Weights of a small mixture-of-experts language model, trained from scratch on English Wikipedia.
Experts: 64 GELU neurons an expert, a softmax router.
Training: a variant of SOAP for the experts, 675M tokens.
Below are experts of layer 8 (counted from 0) of a mixture-of-experts language model. Rows are named router (the router's row for the expert), down (a neuron's output weights, with its number) and show model dimensions 0-159. Each number is 128 + 32 x the weight over its row's rms, rounded and kept within 0 to 255. Numbers have three digits each.
After each expert's rows: "raises" lists some tokens whose logits its average output raises strongly, later layers aside. This comes from a sample of Wikipedia text that the model never trained on.

# expert 14
router:114122145109116205134124173113129155145072139168097113099103160156124138103105166135128177134184075134085135074088077115109103068110107145127077168128188058109157137097121176130141095146138170119144151085106138120091149147157132094154164177101123159093147111118101156127138101174116162086152151096149154070059144196092143162185124142189151085112171132136138108108136162168161150098148086035125107134073146119054128101155133114143106181101114105165151073118096107157095103134163155
down0:088123083174163148136102110118176082164165159142118106117095090133094121136084130204192094101156196163183154137145155080130129151093086140177143114158146126138144124187151140098167051062109113151147094132134157108102194117123138152140135123109165066142102122090102143130106115177133064139149176137098129175137096112123138088122093129077192095098108119035149086101179121149069138153130091127126138157111119185146158124134181155150148155139107114134071123147188094103104157162130158
down1:111120161138170140170070112126033068143135144121089156106109185105122152118203139148138105095103111129136118127103177116132177102138123105138177144138173104160090179142112144140131107084089184109128120126151136121233173157121157189160129163101121186127090147118171119074094098143102182115162143121145141075149186090142139124095132116094074115143152071106154141156121129088121111125151151110086194170146186089134127142106054123121188089129115087099139141088145141070150147119085148
down2:129132117137124146120159116102130092141171116109153098145155093163074126157125183139110163162174150158164090106147183117115134110141157164112129133074155168133162149091151099166061113168136137124054113147161190137155130135143184100075169134171146126128113111168098103114128120176085109114196077151128093141178144103169133101121096152099148156135117152114083087128104091107155155133186087047171049138069090151164117155130194129108120145114146132133048041130143083091169121121112091
raises: "ear", "ays", "arri", "order", "ust"

# expert 55
router:136178117161121190107136195119148107107104111109164075142106147149167183102161111176172181145091143148145199173111164195129108181185104073106109113106142136108125129142112094145098123086140155110166136164138094088176133159133100158152099104180082148107124122114192071124115108085093141085130138098095077154058105132169159162099173059116151139079129088152115090093125071109084102139129178113110115156119098132110169082142102114097111131172142103154105135121114108136101173214098119
down0:098125118142135087161146210128132098101159184087120150145129117149145104136126107109164101127128162125119099162112133143123149122133121112179116144111095200136145135123099111085096110164150126082158178149098146151153165150125048184144116113157112112064086216172143155146120126073147113100102080075078080113144099086155125135116121144200152110177182135071082178156131129102162157148093195103121128040111100150158103166122094069135091128131066131125144132128108171097120100111197109
down1:077125063098139117081125173121129040098140169081074089100096141193107107177183142158125201168079157148140157121156144136116125119118151151157095113138078123193168087126180106124145154116208108153182151077204102147086111115157146124095086125117131092142130088158128125082126099135178168173055138106118091102114135108110126139186107089219096161105151102154137110155120099124137171119120084107151103073138160112155121077133125134143147150130134087135155165112142142091125118128146134
down2:146136134109129067030158143172130147127138145133126094110122104167131162102127127098132100097159118098126132143169128072097098049126140177184121106125112132160114092221142189128197151167105170103138117158089082162106127124100104115158072095116166116101139104151149056140098095078112088118093048145115088098151140125140163127143124130113143123170146151087099097117129105120138153134107109151122195114140128095146164177169132222113162091129125173065141110138181117149165152193105142
raises: "ms", "ments", "ts", " Albums", "ives"

# expert 82
router:169184114149145139146136094125105156162133194125123137151091137152165159163065187137109082128167084182166121099157123108111103121134186173171138103116119168115127080137139085162130151135087122120158112086140075131158075073176108160108178156169131148127044087119127133069148092166165091118132090130140142189109092104118084097169084161174105135146134115104168138117151106143136102156086106110143128081083114125185082159111118112060091097111178072160103076150111075152135116153175170
down0:109123138081114162136094102158151145169146091137152105112089169123181105111156121178105088136120070134161093086150055112083081164139152142103158133091169064069134114190157167104128146103141179107150130150145164137137167158173113120105095142147111113112110181029102181149123092137093141151103121154133137111119157186113096106118121128082041174117153172101061084085188130192083126121141104102136155054110155127182144101121139156172161121104152119132096132117122161130149156175144122
down1:194190093082155139138169140101174131144106083107119162090080180146119114175057128097195122134111108114020136131134199168150091189112068131120170102102148174124154155094118155122140182138151078126151138089121138112136139111165096099142129124160089112114147154136089123166153152108203131109147128140112130107128144138082053097150119158110140127116178115170063116119171079132123100113127122078147169139148069087095136211132104156077128137152097155125146113105138155152120099114179132
down2:118099129145166134162115134113104086093139158192145051181112098124144128145106122186136144112116166137134156125127197089146131107173117138096140108144108066143125082142168099109166132103174113057186150081154061095135135127180107151126162117044125146133161107167149070159147145164129103161056134146107115111100150049116097120092196172141117134108154101119094158139116070155156079131192138128097122121156127120180101119090120126162110134115170144090133094176086160174200115166124115
raises: "or", "ored", "iv", "ors"

# expert 9
router:131151073183099131147145062127066130085141134129164121148157158138092168151124110113196133147093147139089123111152096095199086143108075117140117098124170099113217053136170139111137115087150101181106166157073087095176121063140110110130136155153147166097111180091113106109163142119162137166117103143171064135146130125146124178144142162122087157137089101154155125138077140134203059149072151139068192117120132102151121100151114153139116140182108141093098162169125124162074158122125115
down0:121153162109123129113104084184080178113140151130113165154159084162130142219141124138157150145127091077162071207121121104080092092143102104164113066125092133077137114126149110124138119144106101122117069111209127139124100113102094092096091099172164149197115074134147106166126163139075124096158151133143158092114101156133152123204115192156148113127087194159102165165113114088134159086152129113153119144107182070097094146129162120123118188114129156138105072111122132071127061146149142
down1:103182121161155137120129150094111160119086090142145092084076083042140147141184124164137144104124129092066121136148125128073126080177100180088117103156108195129161089109139118109099109107156175119144098094115128145170168115134140157126088165182179111174103149061103158084123085126087175079142138105130172106158118108136141176197140131141110158138171126204124111116115141099116144127121120173083194121151137090132147152073113096100163105117050076120096163137135082128109160074163162
down2:095141149149089090226072120065119114017104095094189103150125127138121149143107091151114060115139164123119145148122133140094115116118132074130148061136149094165081093081117135136238170172092154118080135133140052114086127095145157154142146168113150133118147121140098154136160140125106105106107141184076108171119165132110152171121152159103163160088157108108137139157131070167178125130073106135119132188114127094147157145122099144170140121122183138158127149123117188139128115179114099
raises: "ann", "-", "ick", "arter", "on", "all"

# expert 44
router:146089116150153088132158159078104098174077139176113107174210157096124095176091164150160150102089093115115098150156091104110116161120135095110126051114101115133110075170147098105155174084151146204092166096160097156168121135094109126168084135103124118104171149087136129093127182154198133143121119179103078113155112119105082082151136128157185098162101083094144083162088169162149163042144154124091165113140160104103124144132134121143107157159119150058147122114092173146102141092149162
down0:148179139105143108120140119079097139146090021144136162122126119099150144139113136131172084124138146171101156168083195178152090140117151141147123128116139093102193092146175113185135166154127080076142131157103170127112133158109206184151103109090095114152179132102177121116141134093157136139157098098163158119109192142129114182130121102118108156139097127125113107099190135099061102133125012087154137106102159149133113118097091097073150163062127096140155172125115113182069121130116118
down1:096150148093118125178110112176105151129172157091146160099166182174156173137181098118161090121106129132119142114027128131138158161158107106111120082105199147117154141070113095149100151121076116093116159124116142117101116161100166087084141121139140139141122129170110129140158097213220088136081134094164093140144068068095119099126095119109121136111097113114118138117172109151035157132121114162086148093152150056143156106147154146136171126089152083189154177150158154118170174136116094
down2:091144134195125107186111155086133177140143179115164110168149128104137100105104170159176120109117104147182113113067144173147108098094105067151044117153086096125143156155101115237150133071165129040122173117136108127098116137117081122179114157109081128141164139135101126131106176108162113125126195106131106156118091143123141106122153167174097083118081062131124140116137167112149097145139111127152156110062116141109035114110156163174100098137176166143153081128119134126175139148112129
raises: "ed", "ied", "ist", "ists", "ies", "ing"

# expert 20
router:180057153141092108121150200148145066144084107158164114078153053140117090066084180098126180163091099089135160111085183116097148133141103145172102085107140122108121125143116161130096073177160110143139154147152147130097144136134083110121109127144101137091115090154090092126167156170128172102184164107176186102114147177103114164166086123182134143133087107173149114124130123164122103127130146116157098186087106106065116108176128081172067142116143194175146138110092146143163097124160162
down0:190072127123144130167063097160137167085137112132065128073140098167128184099144150094117114161110100076108089129100085210126169158159094141168064164141154084101086175213082155149096101085152115122122119100141187193119124082103152141141081150113143157105125164144094091167176168166120166072135126120094129161118123115151129110138118163148185110104145149164130134113094131196089125161110116164102108201127120062151153120137133142111152123131131110104177092105135084129156169107147108
down1:186109158100157139170121105123182153113148125121126138116070098128187142107114143088097115182151144134130132118102121151116132112147121105110097174122139119153129163102173176169148075147087099156057180164108124114081120100106127172047069097101085155133077147105121100179070078165126116136103188174218134127101077172119132179081125119088122172155181085087151154102092170133119113077136116097131143128181117173107110127082128140106173103115082166156157095084120165163105155122146165
down2:145161114129111124173105136171080153164113107138195102045170133150161113132147152178122124083136053126145078143202127090131133149088117107120084138086084125142167095064120115161121160194193072132121163175069124094137118142147154078138187166164104142157088057104135168102162097171087121099126176140112128075135136143112144115139119125083123079162130178158158086116057155175151152166090159131115099142119125106113129171129110116103134114143150134103090078136174145101160134190139120
raises: "re", "ural", "ud", "ral"

# expert 124
router:138175095136127178074156143107096184145122115143110084109162183110160186114156089105141185120102157105110140163173140135133069130134123104144150109119103168103189100078143145126161137125133129096105174166144082078140142097151113123119152099087100067120120162174141157145073093155175161088118120153096069100054139094164185131108154066135132091195183141135088122094068097086155097148114128130123114108147099104144178088172154102097144127114175057165187137083175121122156150137094132
down0:123077143139119126152127084100178107112095158095171102116173079093145131146160078081123137152234167186103109191141165170151155109113095130103148113135124099085116154165147177167139111069099126099216210134114159125168156170117128089171125149191156156103106100096075105121107119125104072115119152162114204157164097133106145127096152122111100168120084137127105117153111147173107127125096122114088133135104156116095170111131082120102085111106124170074148097171109133133134121148046166
down1:127119138050132095136179152124101114094162146150154160148077120133128141166123109161103098134170124132151071177069128163089069170162194071171107083116114099079134078115162107136133101150162065180154023121158171110103128144171120089086136132134091119137087137111189168166182153164114097147110135145207134110146157119118118125134143151107033145080137096172116170123148121133123122116172123124096128124138175044125108108101129157161146105107120147160109145104136176115135111145084106
down2:117116140153102124184114130182085155105097142090165189097143110166103085157120100190155143075131124114099069122130132110148116128083132095203189112124159165142108121123100189130069160114113094109108082183113148136134197082140113151116140096169162032085169095143186108136141118036166135130160103117133122068135107094152117114082142095130169085130148139158120150108089141136165125174108166107163108094088162092147192158152136138089132129155133080130135207156123112132164149127127147
raises: " ", "ail", " July", " April"

# expert 91
router:073141134111183168081207169133080128154104088132165147148154114201151170077107114179146158142150110097125127194093164116191130179182100101116149090121124134115186075097083083129177167140159125110160162135113121157111072144123086125119166120152097119095137144148156160106140120107160136064099129103109136108089101142137100121149139080166144075133099092100081119095110103133122112151106178148058089135101138117099182089188142152083125165119093091175086103099180136181089114144099150
down0:085204177159118122098125104113146169086146087114148122148096109158133111088132123135150159156144103120143128136173214079075146079154088164162101134043084117134139112135166076096183084130125128160106139198160148127140109154089127094140136137066157108189054094088117164175091126151213124126081151157129128106193076130122143092143096133130143160152081129118084090104118127109157138173111103122068109097135126100147134166113162132126118157155126090142095106125155084157155160182143073
down1:159138073111181129098114040070158106168116112119088134109147096151152130167112117123171152113165155090147121130080083114124093092121110104116124124095134095083109145148099121142131124046078196166196084131162141128114081085106104126109155113135143140166173117097138163151128094104081195136133168172122116146175086120119150203092108165110173117144109091161117116130168108188116137088111101200165163152140077141124108161142111140135132122076169099137127105162237109162109155145101100
down2:151094110145060165150158121103095194159072124146167141105128122091122153114172196141096105115126180090118124081136142127144131151131188133104119080079190102189076120195114088047082137114138107125119119155137133083144151088098142160122087128122152108102114127107116140090131103163170135138128165101149127149115099139134176092095106170075129175148099102147134155145147118131123205159177072171174206090149143104087122136077051123149154140117058120132092128128091116093140128166077113
raises: "ed", "amed", "eds", "iew"

# expert 29
router:136169084154103098151130132172126137109106188146100098163141129079154144091067137140145118114090095109074162099172149096112144142129112143112112116156173125131130147119171114128143168175104156119117077075152123190161058112145131121052164081143188088149078128067170171144185127104134103141149095153180130150172138163170110093098100151080144148170104069134118170136064153117149154115080071134143171109136101094177098138108152155147087067192127169148133122147141167155056135129096165
down0:118100129146094135063140092155054142131093145179136140156160143138109157150173050167087163152173143111191155102149160141088135121057136153073116163176121124131098161090133099108112181084126103111089115145118131110126150198140151150183138171153170051112108132146160148137093080105114107130132126120118139082141106145081085170141175116100130126168102125113156052134103125101082129059127135108081187114099149146092181077163158083190137093117127107125158070130146187106129126130096123
down1:081172132128132069196148137195099129102102135156139133179095109118096106122163143177168138118198169200146122162098126159162152156074172100118114125072151134114124162103154101141156098138112119135176139073173140123110151122129192132143122170109153143120125102080123132150175138169077130106161121114129096060084160129084114093119060065158136167153150116070065145183068109099154116184096108154156129162148110129122096136088109095143090142153095110064077162120118119130177179110158135
down2:165127164161121087165118136157177092120151132106172103146141129164112133079124066150124081159150123135117116093079130132093145076094115128101066162109068126110148125171060091093146089102074180205131101050085115123070170133151173121112142093164133150129141161095192131109083177118075179177095108167083104135148152113162147094088113140143172099136159208136122122122131112114093133155117116189144136147160189128162100130123160100127141183141091114132138102147136144129060175180140122
raises: "ury", "ire", "en", "an", "am"

# expert 84
router:089095110175064102123151131166174109117110107107159052126141134105102079100120138137144190051124096086104150170136119129083160125136145154147114146092142110111139137134142157119105108165154106117103180119132102112116178059103113112075072162124168110097180087151124056102146170118089117109145178137158149131119157195107147145166133110053166136079090152175110128124165146126125122078124161114145136142082123208167082108108158105138164108112182152134134113154115151077198115084195178
down0:140094167139144130182148122107114120135088153158143168198155102163155159195107123104087076057157127171160184114142188178102104088116086137137146129156130079122084084131105110114186149099225080089100157139099117073142088132133137135134110146099113120159142144124101067176181136087085116089139123113075104080091105105101136115142101170119102168189089153153136155175117139079166183143149110134141116110150110132109144145123103063090148108151173143058126165147115116164149172125129081
down1:135123188108092109146119068151156150084148164126158156103123145131188088107151093159160147126150096141127087132069157146131085134195104105115190093163104136096151106211108131156111115033163147103132127110161111143118122139114098158109139107157148137158065127152170123157148125152211080108083122103084131149153035126109134120150082118170120123094177120101140127144123095137103143083113169150148156135052164121106154160137120115132110151194172132068100102055083151181137127118079134
down2:152129177193116163108127115124152127129154102086153134072096124118168159154105095147141127102179084160129150104151166153176170111095085134118112082080147180098101161158136153137151111127097139114169080195081066098110128094106146127106101153113106147122131136115076121079174180142119094085112165165153168137149091170168122114128115197084129095080107080179049069126137173076162093152135138081143163089128099153140182134134191157110131132158147167080137064101096108107105179142133153
raises: "ate", "ain", "orn", "ope", "ains", "ates"

# expert 59
router:122091159139124082130102098070083174111136175124145121145122151124116128164131155098100145144149071173151139118112114216095166101130186122129175107159167173145164055111111105208121166125134134136161099112096130104100070150073182138165150074168149122156079119109093112095092127142136165115129082165103119067082162084154113074078118135126131149153138188093164115095129101099106199130141084144136154132164138096098112125129142099116121099121155152100150197076085094187163152191134157
down0:126181123064125163150112215165137151140104108100129101181105121158161147131130166138090091095082112141165142149131198116161132116165168145133124146148130148142129102107097119131198151069135191061158198120158162129062093146101074113114165102058126112110140100168136106141161098105176106158175177059105097120116089090115158098132136112096114121111109108106111087142080114098074164156146106149122151123129122184090088126138138152156053099133156099086140136127157123085203139174094099
down1:069152128116179118151132049125159145088174133165131142151062131062105059173171061171108119138134118118089076103100177156159153156188100159128172135128116119133104163110120143145095114082157116116136102091167140155156203069069159093119093154120114124034139129161147190127182182141147142097162087113105093155131132131071171155155112119126098173144150119157138140151135188098135127138163147126133171144139101063117121165133132130114137120137087152151125126133172077154157174072121112
down2:076136090118081116162141082115143166121108138144179122144168145120173173179207060160125079083111162154183142101134152091109119094140100162109094125145154155114165121102095122180080121110154109106078101112132136167136149148124149085117154133125141145062071166128164084052109089188192060120065115120150085193195100100161077146121123143112129178133115135057094192111130163141103137145120137121112064151148159121093129122078143131148106090130123098137126115126086146137127151163121097
raises: "'", " of", " in", " the", ","

# expert 121
router:105093105095157112119153106101121139147161105134108096110077119115135107121115083121098149120056055130181179111107184161121128111126131136115180132106097103163106191143102089156152081153178167115160087183145105116104171122106074131125102194175122144181093179169144091146141130129091090143093147171128132150084100123079108154072111129097055122101159133139161121141170135115131141112127131161066177181189096153071123148142137178164151092125140173174080180127142113129124113221130107
down0:190126145088142106142098067147127062113083124130205146095141124102153174184133150215145135108171139118134122131117159088165121076197101152163128170167134126174110113147059178125144074130171091109127125142145118144156148087136161134082123120137157136140107142156140165121114081143105099128076172145118174203095086116117108120182171169141110159088115116132139108122061149126127113141114167105121133107046087042150135115145097125159158089121093170059128110182093121130080109117118135
down1:121156052080080192159114141172135114075087162169102144158105117155090080169162170137141110158152074074104161137186149125131088116167062150122107140159123074136138157152122105125172131078117146127161114072174162127126135143142169117158126128096159196154129101104126116094087101102154113124154121092178090190143106072168147141172160152140127148107104096115118058068116141128118149077114065047194119137123104082142073152120156115121160141192132142126156087141174118108117123112124144
down2:093100090141114112175157124086137119160123166075135162108121128182149137133130111130093111136134085185099136100118183168087145167156171136144103098085109125084142170079128107149112085126162080169141142123142167178107131132051145138204189090124155100129107158180115121160168131069166093159080130126152127060175093092126154135116064094158115153144101164104139137159152139096117134115135155125090189161164102162083099130111135093165115085097120160219078149129085130174116087136097064
raises: "0", ",", "5", "os", " /", " de"

# expert 73
router:111179093071083080143107101105107098099126183131163090187166137104102154132144151147161158090076074138090121192146118134141177126151177107146124113150147109182121099182150152124076118120177124186106072114179133121163120155156118095167109110156126085159142099056151117106119155128137118130082114141131133136160126175129074134138138180097127123188094102168180075144137107111182113140136134167075181098135113066083141114173116126110120187158141166145128106084171197076110131091085083
down0:100106122088121164109093047132100094111090129168153112144072124108097189160112154124144129159163126112143108144146092119120121130042156109097083077101173085104138171107124112076122109175155083087132095120099138202154154155129104088065129101112137122120160125139204103156211175115122149090131091162200166160143141148199159136190115183131169075177101081134122153115084143178110109103141175111126088125147147131137118129121161131099138143092158128165098108113161180109162131101162156
down1:091096134183161171177183084119099070143191095161128154122136161131094118127087143091132146094168137107129111139139122119081106181161118129145093133131124051134105156151125108149167165110135085111144114087146158111085069119091115124109177086138097143142100165158181164102148170116075182140126145159112171072172179166088123105083065129161132134106150103140155161158130121133171064094126087159134114110140113141154107114146168081204161143155128124088083155110100051138117201186094136
down2:162124132102111108164083133127114093115156126174108149131203152196123124146125097113083191156084143134078114207166109128146083161095120186164082133151185096077155102070094112121080206065121105144148129124136136139135077131099105163203100105122130122150145149150172120160100166162124133145155092139124145130155102100198105088102124188170129159114082157089134169072125110109153134096102101092130123114089121130178164123151110122176110176128092116152127058151133163162186139147135075
raises: "ing", "out", "ul", "roll", "ied", "ail"

# expert 114
router:128170126087158122139157117128121142146168135156080152143140099126118171154135137086108187122067168138156124105146167130154164121084122156083076150133173102103153170108087142147105115153114151164148084121113099115108172148138143113111092129119075119151106104114135166103198140141092153145162048191138162184149165136060133114148084070171096133140144112164126161168083175109118179053125081161088082076056164149128112215077141139180163105145097088101096075112133114126158122133128113
down0:163129171124096140125117137106097115108121112155117201133112163138128114116167085209162151121105126102102083147129111119129176126132069145146092121117151118125160195133155147146180146166076078129172155116092140115118120112089095154132134091134064166132154163107072093117186146146119151154172159101127124079068126175133128156118111157078155150119072175114060112147114207065120093120102146148188109186100095052125116205126185171123084132146105136095160112127151130120076131108176096
down1:130144094120157147123152091124057135154157124170154194120117147125068168171099105126117173069163136162087178082171139151136109095098159132124168139143100116090109121144098105133144074187174139094129108113165082161133099121196091159086110128116097150145132141092212175095182096104137058126145121109139111169183126180081133120123169084099140096154093099105129098108075169140084145143120087164156134181114145169102145141130124126067139140106101152146085098232120167087147133129120133
down2:108118094128085159036166183132172143134125065155141164097094109144112111119096113101192147117084144113135098169180143095157151101123077150113134105130168141090146078155125136137169183121151145125155129106176111196198158158091160190155189188202115047112129123152134133095109170088117112065133079097099110134138112100204191135112099084140142123137095128119150102156178122100098125123143118122128158135124080156135129144126112144073131142139166100114118101153137081100068136075151137
raises: "un", "-", "on", "min"

# expert 2
router:137166140078148097144156087113090168082108138197069106150203167102108156115181090139114167134113154149085052119112085110137127150137126073110140133150121114159116113086119184142151117081091136124033105145129140099189138165181185109180119134098143088095152144115098154122134128126119075156096089117140119073154132132039126145148155154117110073149117163127144099117108144161187129123093153175141192122176185124116174096142088138150146205117089174084134147124125127113165141122110134
down0:098135141167119120139137120108090109098074115127118102113138147112119187132146120135180071118093131091115179160108182116076111150202133054123127107129151181146171101154118107123151146153092133156133108108128139092133164147162083105122128184109113115149088056110142145087111103134150143184170135118047132139087128158138142156101114096126121142089214074121142176119119162132142177086159126196068076111185119184145084102093173129171146138165121081176155075077157121094107088139072118
down1:163107141123176136153145132151207104148130150147138123166151116110120141078114117102143147150124119144167135089127115119123068123132153144159039137120104132143162089117076130112216137100084173142085107121180124085169150171139132150116086110111096139106152187155166149158108077107136125099091102174144104179152129077147124125109173119097166101123114088151096070162230157067148118116126174143142109083078135094130179132219117132152085192148143086154128132109095171076145165106148100
down2:097094115118189193149147103131112119143072142101137201154137136163087144179068148170154113137135152105091095102157100153099109135094104123071135131101163144102107167110142119078125156163131182208115142171124118141130096100167137076155085194110156135098109151129125154176182157168092116114111118092148160108151124161110133055127145065122162131107158094105186096103087141135203097098040116071097139078126143170107138133157127119129092130102087152172088107149117190088092137131137142
raises: "our", "ig", "ours", "ux", "i", "h"

# expert 6
router:152180085098180097169193086095109126168102135128135114205151109109125175158162159096141117178147097144113092118099077099191193166124101131069116056119089115152159058111184138127140079116144119156137091120149097131096093156130118098101119189144176159103102125121113112083147178137170164114093163143132093083133121177102117111121122118169152081161111107158070140220106124110144113135088167158111169161112154126111180085131138120086124164093127143088102129138167140132084075108087127
down0:157157128123175075083123131146163129108226132084116128147134170096147117129114123101148087147164150148189119076073103094129100140158163092136085137134122108129121160138087133105129086176130092113108130080120105151153126098113147149185126147153120165062178122145170138131118140141151185074157163108074126162081125102103211182063111168142149136173100148092156169127115143101097130130167159129108086049168139109135161071177102134152083175085183072115083101103082108150101138110134127
down1:122078137121128059106127095152181082134104111132120133088111092124123141125125101177118168116088147142107129144153083149091171103096108144174137076235121129141117114102170118092165140137166149177226091070154110036115153116103101074145133138169093096156134155070117113153162099105160083152179150069116128123177111137142124137105131141157102105111134163172092095117119086153163140183110135157131160136056106138098123098105135167120135119134102139204143133147117147194152188166101140
down2:170119115079149124178115117136117091117140109138161120145152160091128122101165095135151146091144101143096141105156155210114130092156117098173165123122124161095159079206120135191109159140178086146134144110143091033128100167141131168145119156131116171142167112086142152128040147119088110143094128127106162108085159117117098133105138148133113098113111155137128076139065185153082101206071100082166106147124169100095052153122157135092142188189158088113057139092156120123161133112119159
raises: "c", "ab", "iers", "cle", "s", "al"

# expert 122
router:156184113124123086134102090190169143143159102192070141169103108104104123170155164125101114134091147164177132134157074158135143089183107169104115094061129175110122114132121084162141102181059099103122072147112117165119142158153185136078076169100163144104082105139152101071183169108152107125151127163128147171123150102105148157096060114108109138137113154145100188153160151079080159133122072164144138112144094107107111172078132166165186070128168131132136117117177093137146102097083148
down0:120150117091136094137091112125192096103188075099120112163100107152090167180122177065146101101129140133126105194142086162118068101226052147150136102127143156093158130142060099119150092168140130141071147091178076104090137077070115175123123149140132146138088119160112155188192132089103142111121122151118128142064170133113155115180080109199140120100157136118107126121162121106137136134138072131156180114190138126152166128114174171150165149170130112103115123097165113077104108133125128
down1:144191159172135078161166093171074139102145161102104114141093070115129116106113109121171169171166073101135167133149132070094094114189153140080121139073114129119104151127128135117138174103142076113141119053125107135117150099102135172153096067120143158094143174178094179140128094100111166116160110153045099112117093178102163183100071116157130096123121093107117128139178233146124131187072130160120142089157111152137143148124159116118123148134105109119109158107201084134094173110127164
down2:146146129108174157092133123136202103099111109115168137130126167105149104117162132088157094145125126120079103108157161142157109110128105158130183107189124158101126193114117138200104144149163079176220086100102130121130144090116134073075122121132098185091175126127151082112188125093162148084191187064121122168128132188141124066107100163177070139112188088143168100153109121154135115149159124124115124115138049143086123106116143127114121149096135115158116171093133168048098115127084106
raises: "-", ",", "ly"

# expert 7
router:167098119124170113129095074141140132154112116108138149092117155108147131151067182089121100122106102145145146115095141208104172076120161101145132133110105136148163039119125109159146169142103166107140083084154138112131104137093160099163110130150156067146096061114144087068105122144137162198209079182119146116131175089059105118071123167100089130173189105131139107120179160126144167146141072134152161083106116130177121130094096099153121156079168134098144165112131079179183145163142121
down0:133106089106147159174128099156102151148173090122130140101078143079137109132104133166101097181103113091102011183102155118100065132150216167144124133156118159121077139113177128156145150138200109154112083118148192143138134103106071144113122153095111118086132110132195139140160158156122140125111176065110209149129118113107081093198129083102084132150159150126131157148162152099168123122097172117114107152165128130116112101110133166125105173104078122140150113112051136111106165158068147
down1:067142121127147142175186110138091098117144107087152160159167106146122100124136109164157123066144114133092182130174106153160106161099091120124178124183102075142117141089140101064161120166124078100196089195109163119152115150146144159126151102137143100158157134085120191144118087117110143134121124156144104055156145087116128145143138126095118127158131144091126169125153101119086164061128194168064092136117106080154077170174134177128098064115033115174135095152163190095140153134132123
down2:091115161119132125093131164115118073113123111112079171148095143143133081114162191061162121126149184119103110128159067095144125174155167126154082060126078166146159184146124080119142117088107172148119112152198104154107171131100116137130131156163124106150121093083133157097118120090124091087126081078169087174115106145093109129129151153125129161133114152116156181077153125102201079140157181090125169171128156142127136148081205145158183099177123192088070123145127063077124128107134132
raises: "isl", " of", "ced"

# expert 28
router:111098145154107132113059104097125153079146209104142123171123182108109106130181068173168143165127109151132127121104086171105119109140131127051154103162084127106140116096172119135145115094082132159104088137164139087129106123137165118176077109166135124196126190127111128154069119054162115157115108091152112109161117087138162143074192132071133083108160109080179171091105090104114136167194105164130132112184122114133162062142148181111123115128131175137108149076082093140089145131101160
down0:039167143118097179138147104179099132170120120154121165105145125172145137122139106118105163164125150105085132114167135157104145060139133104094105109106085127129194138098086062122071090156186151091129104101207094048130057143179178147085108099139151103066097146149149081143133131161141144134161152095137097078149066084093182124165119174115140134107152091131107170137145141146115128098119187137144105157083132130139168148105144166112088167081172119171096133101140163119086157181124120
down1:120138085106142175114113112195054119116127084079114176121132142100110099116152103169097119165105101109117119103147106109103147132055109104129123174114137209137178101130183147162148082166139163120144075093102150176129201178094125158097129131167170136118128154105131119169109188110093196147136144073133109055067135109128145068152171120129116156118149142129111165093068137070127153132105137150193134137115124097185068129133151133103121126161136130174102125133216130178150146080136103
down2:119188106125108124122164104106166120133097101055121101161095132156156114124092164124087124090155160129083163144064079110173170087161142128109098174155120118070139098119155135074127086084134119074180108091133129112181087145120103080125172147175128133074160117104161125147111147108193226081136157144132148095129081132137127145120153097147126138110078135152160090126202149130127225118138118135102089094062121175098151078138126166100101119113104186124128081136147125132198114156147103
raises: ";", "\n", ",", ".", ".;", " ("

# expert 5
router:125092194123111150126138118136160132098098146094096089116202100120119132071127200136123170102184125132126115148092134171134125150088109127135109161137136103088124169117121147141038158063130087145133176098123142094089143101092119153103183152082155148101093110150120121169158111194132161087162165125141181086079149130102089088149109134150081146071133141124147139070137102167128123118083137077191099210071119171168125098169130104063149122106096159140197121106107099091152097124160158
down0:160143144125110140117126138157144176106142085146152120152135122091140123080108072138106127097116081139173148105073124150106154060164106011203166167122112156156129165068129100077119116111086092094109154148069147149125149137131167165158111105128108151132147112087130110067155125109134151120147141152136138073088124100166172161108182119119165073092129089136081162096116150157106146163129138141081116132183135062122173138119132116120146091109141085190177152133160078158180193090201128
down1:110091133181121135170157199091161170073157088128191104103183126136130192139166165068100122126136157164139128082116118133185147128164144125162191099138087139065113164134125104155164111049076126092157130168111130137103127163123182202142123103122132089041148134068114150121128142169101123107130134145134140134097086128159130174129155118085141155115150130048141135147105081115144147121127130128142173118130090113112113129147125096186136091099107106151108069107137097187032134087102133
down2:135100072182119065102145132087149100112096150191142174155153169099157049175102163094132129118090061133124098132112108145160081119165068136120085128157133136104096103050106121193112168136165081128143127127137108056136086163100151088095087133143156066168118150122137126150151128146196139173117142157153163099152129104155168139176175111122149160145190095128136143065165150112102090171124167178108096126125095160091103180090118144133074159119121070133093171167118116112124123149152147
raises: "orn", "raw", "und", "ore", "op", "ir"